From a checkpoint of a small mixture-of-experts model trained on Wikipedia: 13 layers, 4712 steps.
Below are experts of layer 8 (counted from 0) of a mixture-of-experts language model. Rows are named router (the router's row for the expert), up (a neuron's input weights, with its number) and show model dimensions 0-159. Each number is 128 + 32 x the weight over its row's rms, rounded and kept within 0 to 255. Numbers have three digits each.
Before each expert's rows: "gets" lists some tokens that make up at least twice as much of what it gets as of all text. This comes from a sample of Wikipedia text that the model never trained on. Tokens count by the router's weight.

# expert 85
gets: ".", "-", "\n", ":", " \"", "==="
router:099108136159098133161111105130081148173135157068162092126169094079137123130122090127094106119057164174159110101149160132141090102081091160103057127148123153140183158135125113094054101125139133113102180073072071112139137163091141065116130089140134125088123164103127148167103139160078124153076076100150130129174146151069071100137121106126120096108143122125158098122133205129134200110080129148172091156091137145148167098119132114101086088170120147191111114112151087137099185164065087
up0:137136141171078155161185091155130181138164110141169105137117125126134103056207150143112084147085116173082153131117160123107152145145115120174133119123141065212162153119128142132156153145186108128121149144148135065121182121147164069074161096126091141102141107146086113170105142096139133149089161099146134179185144131144053155152150106214092128129079144113132153103122144098106183131169142107185128094102149171126109134109180190117088127155082140164179157104138152120191102144125179
up1:155134112078188100168126141116162158160129174113160110119095078090075148148170094128084110079101149176175123117145153098076162103131133158127131121132114138121149114114150108144152158143134119186179173075110120153086049139084179146119153102155151103082134112043098083086118126207089147144081115107140140194164098115121064146115092122127119165122174133100134123157125180156150152160163147139103144112124129113227154119102106121071102199147158178158124110081177167141118137126145150
up2:082098131122103079077180139112168155149148116136138101076174107121123139106108133162150123124106063145127145103136082207134119074097122155106191136131168117141143115104129184094082098079181154140108170085139113093132118173151178154114091135095166197152125137112105060190085123150178129144118208129105123167126137129053093128167159183096113102099096147169158189120101129112168139074108124141146110112089128180097118118143194099104093123100121116190097160121127167106165113106174112
up3:126114155159109131131111163069072058166075140076142134094129178075135178132127114160086149076098086147191122107121167115170073129070134169164089130135145115152078179135131096111111162112153148145108091132131165148102110139084151126095106144142148062137153169051119141124102122130180119110210103171155168152151081119092112103156149121101088167135096094086117123133201160113097144122124068103133106142079150092192155096123161130095076121057164150131107162117154147107092158099126127
up4:159102070140179106120168116087063139131066158072142117110142072168113174103139091131108112083160101146068123130104150132164145123120103141145137123148071152128158196133176094153127150140168107116160136197181085090177090187118145165154097123175108141137125138066165134096131128143138092147135120128181181115089168068094112089122108144121111161133165127113101157137152184071171108057122209084129076100161134135087083085090178094128138150138101105146111153111168103165125119103129110
up5:140182151134085080128126085126173113107169095195135125146125081150109174204104118121139088111140109152102126118152136141104082143160136179127111101071132134111114183132181182106128171129143082115094155151104075098089156160158105144152123181082128122152103096144141098111155177191077145114130079162182144136143116122147114132114178142123117195127140170093064135110125091197108145117056153113137118087084143157096111111147171107146156091141162120148182197151143148157120142179120224
up6:132171165154087088069189162142138112176092072113160090138154141093156155183180149148088106132177092148087095088132165165116079096182169155149087139190161144112160111089148113130098179148103089101089134180132192090117163183154146144138153116142119147123157103144172140172099171130139165097154096133111065090119158099150050119157133094126096120157135133124177135196159136135170180086120097162141091124108183160116133144123142146147107092118114177154069140096124112106160149094129074
up7:112089116116126102090140106131123166105114097109099142086105166088143182122142114130128108090080114141092136108088158181113107175156157157093125122137193170147092114103115088148157167149113112158095156160127161149141092125084171164091123112139119099127133103134140145192151109109151155180125084104113085106140086176128066124191158138118066127124161117067116134154120156052110169105095132191115199092101178127155167205171161090132105124086101146152149163111140077112090165089119232
up8:092076179094081094152075127147076152114103159173071103089105097102175183076126184140155102125112087147147120159073137126094109187131163116168185154158116146141117113126138110126121110076127096167091134151098162133137180109138130123173098148188100151148145151109140168201113152146077155161126133083127102196133093130138113104169196140138124132164090105113124108129110129040110133155075123116113130117086124136103110113112159188070122124147115202140084097137174070138133132046139108
up9:086139115172128100080105117089166098104138120096169148141138076088137157134126146147104129137134077137200121120104192131103074156122084141125123146141169138156184129186121115076096124102122105144129106140098136092135142118093156125056118093199087118051222138126079158195116122114134101135185052154163089112155120149147112204173213108123174105110057179113138128155124125101129161149104179135101103134131141137124092149144156123097073126100134134140133166160120132111167073150155117
up10:149121149180119115113151174174089179145107068123108061156162138179078119098149152080100115161053151114074059109111152181110117095128106100132129107198099110160198085161195156078110163141166152142175139128117209061170143126103117078129164125088069156171195117104154140185097138144097132133157104136186148068105128150135125137113176134172138090186131183131155139126125103135129146151136144141097105092139136117163136155136143165115099127127096111094116128100156171148104131126149110
up11:192175101158126154076129135104117176115131129084142078134114184113132073177124110159146188107121127173121140064166112091157147129126099106108167069139127136080146144168193148090130142162094129168115152056097072141146164126081128150126114127141155139126088095158089089110154116126129141139142102134145077108151081155164093173158115112115200171134109063110148091102182089169094177129102152131092030141112126103147118147184204136121148097179144115163121173106116151107172147142099148
up12:187116066208101127095140170114118060143081107101117102043152168156115167152141174154108162111114120083116116078119182082178117110118159185190127139178171153148125141136094147156109145122142170136097132119118149167081084103132143097120150138095140079144141128095139121087073107148172144092166148126136123123112108122084147098133184101126143144190088140110170110184184159153065108110070089123132143129076089084170097157146113196096080092081133098128081124117152126118119156112100133
up13:222111178133179153108126189147128160157109151146095103171142155181094146167090108065105136132145074097120151152143132079128105114093178109130119109115132166147122175147136130165142130160090175207178123119117144104149130185102126090185176118098176110121099119095144091094070076144165132116080082111084098172107151087095082105118162163163139152139117082132094121137146182100060128099169084143157156122060155136104064130143129091179087141168122085139144139139104147100096134139150130
up14:087130158145120110062125148095119156091154148124119106122161103090077116137133081082064115089105100100140113143148087123125091144168172213161111134154182126084094134080119131166125157093177149148098113109112125163118111174143099096119133143133074115121097144080137123137096138121140195110138122121087089177135157155083074171110129113116078149153148071141159110196152091135115158075114135113107180089140129130149170174116173099203182211152176147096111200080118110067117134105133131
up15:172130083173143095087187126112123112132142108140149147103103175170110147090123091087131185097166104139109162140090124142138111129093135213150115112130144105204156145164141127147111113139138125110082150042112135096166157138116136122176176108150133176102085149139122067138119126120081126218111189122194120142142143103117091129195157158118185113123086154108105184115118107113113119119137105141092132121162115136118147147099177110120090173144097148131138228093178075038087113092126136
up16:096055138152137072128153183144170144145137167129141156153118093141117154134128161136126104082100088189123127140082158155188089125142153182090121166099189155145189110112136145178083171096154150148076142124107126079139094188088165122072122072183141161112145120143099132186125147116118109161180121139061113179133156090149130159133188172150130192163150124113124141142186143163173127094179124129098099098118168144132142136161090093095043161102074113129143145105086098133156126104134093
up17:138086128120125112039125089124162121202206123177150116131100088083145132138170064101156121117132122131159086101161105117163157109135171138125101140157117116148110163143132170096145138155137096153161126197133097165100150179139081174156132105118168138035132120090133158164150144149109150162139112072061095127146119098152114123089127188139109180169119139111149177170168102153199155069107151128160097147125116123187132137137122120150106172131106159142147190182158125070074168176150106
up18:104116177115128124144156116095113157132096146104129144144132090138098164139143123052105130136089142123047107158188123126142129095134106072097123062107140152097172105169107108102122145150113152193136102120097116180211136093069109104185146171156115150147182135071151079202085128119066078162113084128124105197148101138117106123105058102137106148144119149096137072159104133119166124127107100143094176150128072115088173135160148118154095141177077100158144148146129101128100139102212162
up19:160109138089138127116148181158117063154128118101111103171108112155075098150076069067110155093085069133174070124148138094114098098096116118111138114130115211097130149157160141147107098173087154139184119083123101138149143160154149123156182136112081158133132076095179081112103108179095134121098121139099135098138137118091119105135109183125124143115128090069112155150099065040092121099082164125129122095108122092146118133125113161131073175194112161161169118163172124120031161102121154
up20:146126098120129170094140159064162079136127114109110089101150157095114148181145159173157078106085103130157135136100160070160067067108158136126142099121138093136138113149141083116151124087190119128118143163129070123109132099127095098093186053157082134133144101142041164150126107217100141151136116101116121121144150173187141155094116107165157147141099111115164075150120155120195144062110115179140143116095205140131083084068112165112116109159139178085125185152088159153142147138151124
up21:130109141136060142078176191127073111136129127118078120068083106140141064114099145096104121068113106153182113194113197154161078101105166174208123136122137121142174133137179102071100145189117145108128155113111222166134153124108102158159176223130077159147089108156170155119155127150108142157125102122147119133099149103109162111128138153161155155206121158106118146069158109120115167141135105085112124120128116086143128133108132142178200078158129094144123112116131154117145107151143147
up22:125109145115142136121136172158115083130169101100135181181155137118162123124034128168128094055111111125131136198132085151060105155136165124138143119134197094146123067151131140141125101101129136106071138109160134150092097172153153081109169092156112103171120122116191117087098142145072152196164160158063155150106054122104204131083165156095136177150146134112110091157109106144201155096166104128120148112143091132182168121127123151154102172136101146099091137134061111131080156123153140
up23:081146115148096117122083147166148157122132104124131114073115128103052139151136129138133109097078128137107125124213172150117082124100177127133061142141172135126097094102147155101154188153174130157080125122128112117083164092109098079106141172119097124092151146117157150181134098105134165132091105126103113195137156055070040174152126092180105178155149098113127163149145160120118168120085085132065170148080112166114153172158140183116071138101207117083135154084104126165118105155127119
up24:112106180087096145165146109161200115122133113104108114114141089082137082136120133130145112147055114125155110095155065173125154112147132210092109121192171087176079173104138184115161114197171141131162177118099122132079162146150138165143165091125081106162112155105129146149090163119151189186136103092069131115130050077168129096156061149103111149092076120161112144187124143127124121100087136142134093160042100066175126140123129121116069147132128106140133145133128111152123141151150131
up25:160142132059073157133181170105101115105177138092125118123059098088172131148136177088051172125183102146110088093138144190070138130122156162143089098140144142107136115164142136143108109162108150094069157092111126145151122126077158147170162134161153120113117063088108075143146108149101125118101134170133121155192161120154099174139106135146176126097175110111071120102139146167171158035112195121137094089140141111157128150151139186077102103125091115073177102132126126149073181115141121
up26:104129191120102084145080113082161166126129152121130074088120082127047200130204062124163137145140135135120134130043167116143145128192189144172092064171210193109091150108161099149127151124168133170124109138150089101203127102109148113135130172143173130095135070089102136182126135110089153159111137161112123197179142080165118146133114164164123098159124113145094095152151119097159135098146147120106116144128134079127122107124155124127161175159135112100120159121102105114135068115171118
up27:197085124160115124147127101153103143074071069182187084175105113155101133126143175124124161077137063147060073076121113107107173130168112188142129147177168175108171095126090098101145096142157122137113138132118128152160118164147125118156129110136114113134080126108158178157068155091074130129115097109135145118133099131120073123136174121194166144157109089183156186127138194098090117092097150131128123115056101160131127116176160172131080117137092112139080163101049147091101148142124133
up28:143101140090103120124143136118157104151117119136135151118093137129159181166165114107072169087118120139146051163148121083110085045066146179126102146120139154072141076149151123161116127150144153153176139154159116108147107129079187123131126085106094061105126153148172136127149198173103116175158112181072176104081134099173139132139143127144132126067043104112157149097106118131098161069090158132088103101137163082095167083106146121124114123090119116178139182107086126120136177043117166
up29:178129141138109130096135179097125108116094079163091166095102142159079121132147100138153163129185060071116125092122164179149139144172175160162183103119129133164096090119150131154180186158157171158163084154171175173141141092144148134154146184120109114127126105119158106102118130153161170122193167133143142125087095157183123162146191188152130170140099138155123150161163109140099082079144109074104134124116142069173108152144181141142144148103123136087160187137135157099135077062209168
up30:156085153102162106122112182101056182154140096162162151149082133099119137098134119114106179120112073121145152148090147203136086110176135167117120181122090172143185127076126155112108117151191162125104135128136119124122134148121167123138090141054158170128072134137175128154111146119082194131161154110108175187080100143114110165192092114094121152109083122143082066151148096122134080113104117111123109126147149106138158117077120164112135099068118141183095125117191179066125077065164100
up31:107109155128140130161119160164132164089137130117118114126095112145144107114182187091063197114102082151124132139161158119151148089126109135143125116125117172094128103187115123114110087158109153145039160079146104110143103101076117146131124094119131079156076115195177102174128074153140192159178116185151104154086147074103153126145107121159113117114107144158139119138132169160081122128071107142166182134037115108155137170068149185139123132136021064130110083098159133125160156112119133

# expert 69
gets: ".", " He", " it", " which", " It", " he"
router:130147114158174082090102127074156188092163126119131121139147075074165100124160191145073102082154096089135170198096106157125113169107158153153135127137109086067129085059164152144113111130101118083123136130129090110105121129113076120108093112155122165207115166120121139159134107124060124120069139112161097073119120128121123124167086095099151105142147102157175157127091152140127136098127087177129053150121032080109147166151143138173198117122137136120113105183138115062148158157089116
up0:153129191165161103095123155137126168126100045089086114081151094127155121113197138091063145105133108118101131151090110082079121139125110183185211138145146171087134104163205163182085131140091213105129107116178144135156150101139135160134136117152083126151106130110122161116096122148100115087121169162153109166091161130127083085145109151112126136151111124134166138084117110126150125095145096130090051125142097098082163184136137139195167094153103099085094116161135176046128137145132116
up1:156091101200109087086114156076053067086116110174222149153090139129149169161129148044187107130141143150109132119092168122169107104099118134122146087138147104124078121130131128071129116102098112107099053129133129127105110109061208153160122104077078164157191101096104098114129119096118159179152149132106126108185083139149129192178098147134138141131079144138121138176079117129114121087087105118101097144127100085153110110117105172086137121152139122073111131128133163112157102133113185
up2:115112161113125107119157181109154138129159127112104163108111186091120139108131108102097096127070105095191123098090107156084137110143141117046087151117110107135048120116194096156146163121104155125109136086085130136183130098107138149178191119163120139129153119123181067155092183142137198136109121187103084169135131086180098151090080086185135094185123117178073128151142047127162143112111147151092096171116145122141119161134103110135166177114135123083171151090145213115154120107123130
up3:142120170097155115102148097090077158180098102127146114078146122131093183155096075103134099151141059125123131178069142181084127135131123126100218129150104107130112113139096114158105112112194101141160108149194149179100073164121121115100173115171106084115083116134137160170113170087067087153121126093174099099092071139137096119104134159111114112200066101139166173193085159070157088110181125133085131121090141156091102111113109123159149170124111091115182147108120175111135128116124096
up4:094148165076143056121170110164117139136081063123130156120150120142057123163092118062136042119109115086076108114175113150071143132078139196118123073107136108119176192155113120096155124105131093116081149101097116099114106190136154137078116150089150109129111135110175152132118114186150136123131174151175095153103110131129140132107148136111126117138135133027126170145112059176160150116137132154137082182137099180181099089147099110160100128109099149094189156161108082123077119109109143
up5:143146125143063116081128170066093153109142114108168127110116172108108136150126159137169073086130085110097091097179113154129185135139137163067148166118092069125077110076150121137135136124131126168138135119177120139165137123115147131174124087140118129142097140081165197131089164091193131181130204081121045108096134189169134096111093101098121125160103139182186157184126096143118107154086122141177167078090161145143123174142187113089092091164150144165098116083095102144149121089105137
up6:163170122191176165122107128163162150125141142139142138149142136114062179108106126110094132115164109117070117130196125119139124138108149126140162191167121124109077149133097040076075108113164088186141127101126155095201121130148091174085129143144125202157183147169165108123133148117106145150125178116120088140149150127164174127156112103119122138152155143156101131134121132121147065133126126144136099192096122044123176123116183147196189131083119153169124123141192096068180062149122126
up7:145122163115098054196120132169126116075146089199120122103086071114111172104115111151081203146147086152155138157153068163118129136111158125136088120096120161184052139083140186083095157185115127192137092109113137110115137143153136101127164135108157142144180082155103063087128154146137184157115100111149138111150114113155103149164187171118087105115148139095175164175105169169175152132115126115101138126142175110102141091117113157139109072115116172114091126144086070180100087099115166
up8:111145101159133161122163132077145159080161122119145111055121131091190137091127124184115138138146139107099153183073174173131095094109153170065143091066118075116134104114160165124137120164163102121149120109106088137109087125125105173134127086192104119134180155086164177176138093146093154133097092105155072121120050141125093148092146110080124165130104179125129122107142117149109153098100132110133112100159088113051141134186159064167066156146116141137187148093095118155073181091132179
up9:097143172165099135083161127124081126092139062063131081179103105163096120131132143116152124103095082103077177071136125137169146117129151164151119203156149159077122152203107123139156123130080141127126109141122102175122099076108124094057188070114097147104155105143067155186155118182127106119114146142120170092149162156118132121143115074142107128208165079105168129168141165104176195097111152156137129107164166146124185162160103152092144109177098156118129126075131099141113134174091119
up10:164046111149182100154125106072150114110109132112112165137070069091101138108094177137076108094132103097109105168060155096117071161126192153111122098210135107149111119138151124127127168064143128096141107098105100131098176152138138079159167184124076159120110069136114129147162098090089082094113181155209158082105146138176146154149129194178136124111173101146157089109095157097134126136166087118124111112107134130128146102149122136168150156113125141144144139158192129139122189052121140
up11:140086124113165148083156135138154172173119095160089126112035117097155111106151150097077156088102124093125138152081157077056107171126150159159147155123178135115124132145156141193173113129091174100095083132149127112110183125046144111099117139170095165130109139201137124188146122159120172128125152142171174124105172089100117164136148147112166092140158101127117120105182103090087122120111091134080108131132078089107121165114128129110127167155079086073121102160188168051079073139101112
up12:110147151172124102098088125135092106069067112112144095130162069178142114106166106104145119128143088089091141136113171187136161114139095133128175120169083119101150094159128099080091125146180209113161145165141088137122083138089097123159197098105120021153149139064173136168086077136065118142112103165149097090129158163098110082178080095176096171118082170098164102163106168144099138155103152135154084127140151147153113110152164170132063130136112151118108149140130109177114154125118116
up13:100135122148120084098095153061135138097116090121115127110118184090165145097180147149109105069090100139095126135119163170171136108119079166140150117155109120116127071095185204077127120157146105108094156183094149128138107099139079161113145144144113139199169129080180139131149107142107113138132110152179111124157099135164089106177075145111176116102143152085157185202164073090120137129086115166125141109112079065169141153151173156167157182111083098157145136101164159051111194123135133
up14:156152205124133126108101115172060150112083095156092125092144135065101179122138158144082057110178105121112121109141163141152155162132128168187121161106089100101123115174111145141117138144162093137089158162139164154123121138130099120186116115146127093159083149161085158140052081065205130157146151111137083158086180102187125109167107145133074139096083203165133192147097148176091195148180121163163110129124139117136083121080146124165128134154118149108112107138121108121149147064139144
up15:122110141125137143083106094108167137076136126150145116144128112075090209126183183103111121164180080131158073125108132136129119111131193092128156131152110071163080119076151119144143150124147080114142136112095141143079132134196098162162137141090146124184119138082170124177195179170095063103103182140130117177101163111191157108085132105088140121105147139099119081177145124164175121123102171177063121122105137112164147149117100133098173181134140208161148149139091142131073174103122100
up16:122066161152157132112131145123165165122135075141115139092132091106088099071076095066126139138119137096140141204141137165160171103141079166128153101108140144210199137076160135133098119123170080102159181117130107136148124168108117127193083126093128139156139186139162118196096106148124125175138188199141113160169100147145124215157149091087094161103078165140134189153096120133115101130163129138102134142109089110182145131154140117152147125087179150062132138158149143082179131162152119
up17:138085129154170081091147155170180139131182069127100109095059082091133107060122156096085145114130102130151062154189108129131098092073185156159130110126169093120145097195119125165210130143083157116084120118188172140087160156113142120152180143139137149180149142154137145150104199104097144123100160175154119149125175075159131179084116085164151111121172104151119085160169141132141131072144102094121096100148092080134137136177110100133142166127123086071141147133171115096134094125124103
up18:154097127149164130156141105135156122086154088158116107073091109129124223099146159146124080199087132117163062111099104104091073175085163173145161102103100100124136142122143172139105096125154124142138091117183090166123089109180115146165162149132085107080120099172156145128172100138109104116133117128089170151110030101165095126137061203114177131133089121113137157114183063117123085116172156101112080125151101116151156133146164140180151106096066175098139135153137099103119163089125154
up19:106140161120059108117112148128179122151099079153134099164122081087147110060166141138100091118117103121139153155136104161155107182143137157147196157114098157095145083078189116100099116116202097127149177078148102150081112150132117094078179164158154159132136124078195063169110159107160132123096111135082101133133121119095162076171126225105097086113083124177138160145128119101078122129119087138120152198111097180149127124109104140118071168115091169187133138149106154101126114164116155
up20:113055175153132088062166148094114142109163124120118039177152100108088184117144135152132104126165081128120136098068175166109085111173142081122116072133093107148142163140109078104200127141123145118088141122116163102156115138087168118163156120077135168164095126186151111155123123113128167143116142142057080126108120168136105187094100146143092119155132151146114110160178121109200075091126127129109059144114114081111140155064141108126124186083134104110118145148110138087151080147200178
up21:191156139134112084115117115166115078137135164183136076139148137117130198101153153098134164121152140144091141108119081112115134086127159124115069070175144101112089167103185156086141132125173151126155139191110135121091123199092137152171165113166124130157140153080090180091103162157151155120105113132117079168130100183098091091095171136162117176160137140052079144144129141092140121169118131101139122106089097197085105116195123079150085142122118181126125148057185124145119137056169132
up22:122101102112195168074177102077184130131147118155194134131131122130107154117147133145098156144131127131169127135066134179154087112105188153174083143110141126190128102116103082175121116104111165123116115120112071195080076145117129093100095122120071084125132141069155108145101123099079140095139129177096154162157126175126167183174161101119136105136113158130082088161143102138121145078134158130200200176108141132211140195109157119161122103156200138102106095138138109110101155086159140
up23:154125144131099165098127115143112104127139081060167171151104188105123116183146168132076159155154127118130091143176060169137143128115118165204147166149137151197143141084174141119117126140157104093093171117141179167192145172126124181077150080124151109165077151181184113173102094139166111111161113136122098126173098116157183117107110068076124136190165136120096070105114105129158107126121119158087060114144113177205143160147070114090117135162142094122131143124121163128175133106132091
up24:122153159100147036160128083097182134096152126133059105105102086140137185093142112131068134116140122103139102149083111118132060081093168145078125076114122124125066071155123142074113145139135128122068105100137150149089170131137147121153122120155123127135149138061147108091161189137092121169142138126161175085098157166177105089136138114146154165108182105099120169096151179169117170126072145117112074172102071156148132166110157151166153173087140066107107130203173132098083110113150116
up25:160113146148158065119163132149157151104101112130145169150161133133152143122158146102074165071085128067081145101124094145130121102043093123122188100156129082113142127210146155096088148083100181097080182075174128182074139160136139088194142172162152149145127102111130103078127147111118078118145194159157096109105083145109069167145073111143122084144141122106121176158119142155108153170135128103188061103141103152140121148148144126170140119089095110132083121130136101068061143127155135
up26:094149113125157092078129149122122129099129095158119098135125147102126071117162129154137149140146113062126088145199176124112186144164104112189213206140065126135142131105188163202207141124142187106121119122084120113120111134125137132182107151137122097165145150083137143106110062168150127106132176133134098141122118143115171128205095131082158105130060175120176130168192045146092106107128100143164163169072189125174145147122138142138117146141127137070123158103098113132123124142113123
up27:131147192135148113149123143083120134127168147121099146146151136128129148140197124110132112163110142143159125155116165159098119171187149211148103086147121136125131111122113151127211189168185098134109097165083127106120148150163106049093172102138075139109088137118140108104137149168090144138101098081173190097144172147164104100134119139153167208143179072156145172154111107125094139093049136115100179140066110089174133136159189107151136134130076112156110153134146077084104138150193099
up28:078165154144124135087109146123151181106132104060165163069162131062108163131077089141132108084200108150103143090173100150134129120109181106121122109098117121092129128223118094123125146079158151158136151146134115182112160120106123171150100135159096104169123101084151144116117154151094121127116157188131076082090093133143190187144139057110149076093104123048132148150129107158125110093152191149084112109113099117134155184164213170152183147145121154118123110166158173123119160133125145
up29:123137128127165110109125117054186121059150082117078131158091076197141118166121154187103099094066091101138125153091160149194080137087116145147104111089173122119146178109184107108071102141165149125145142131106071195125076097166103127125136117136085128108113138141122095141133119174064182119098106161131187097121103172137109115116127140157152166173132136100109164126120100082123145061109157090124105140100093161091119188152184196170107159135149120111093105167189107107126088140102145
up30:140137149103133062119112193152121089136135178214115172133114138109136121151180199126089171081120104084103134123180117117134083156218131109115136122122137146135121082169093108111172145119106124131093126200134157075128144143098092120159164111122110139182076110128111106182106116153080134145108155148147170089096169119175122152175112125136150041114174157147163109201134107115058110136178167182112116063131089133139089100145131165156154130143072118118140141127154130071128129121166073
up31:094064154172117151067122164092105159122116138140107119158159107147100116134126119132088140121174118131138073120113116149130131126088141081068186079066071086141085155137153142184162125127147135119101156102110120082096113132184088100163148102044138113148144162162162120098134120091131118143120193142113110204142150131160156133191160109116130110111086136155163126168183159148111087082166144192051107129067167119129146146171102181142162079117097155143103185131049144134137134098145090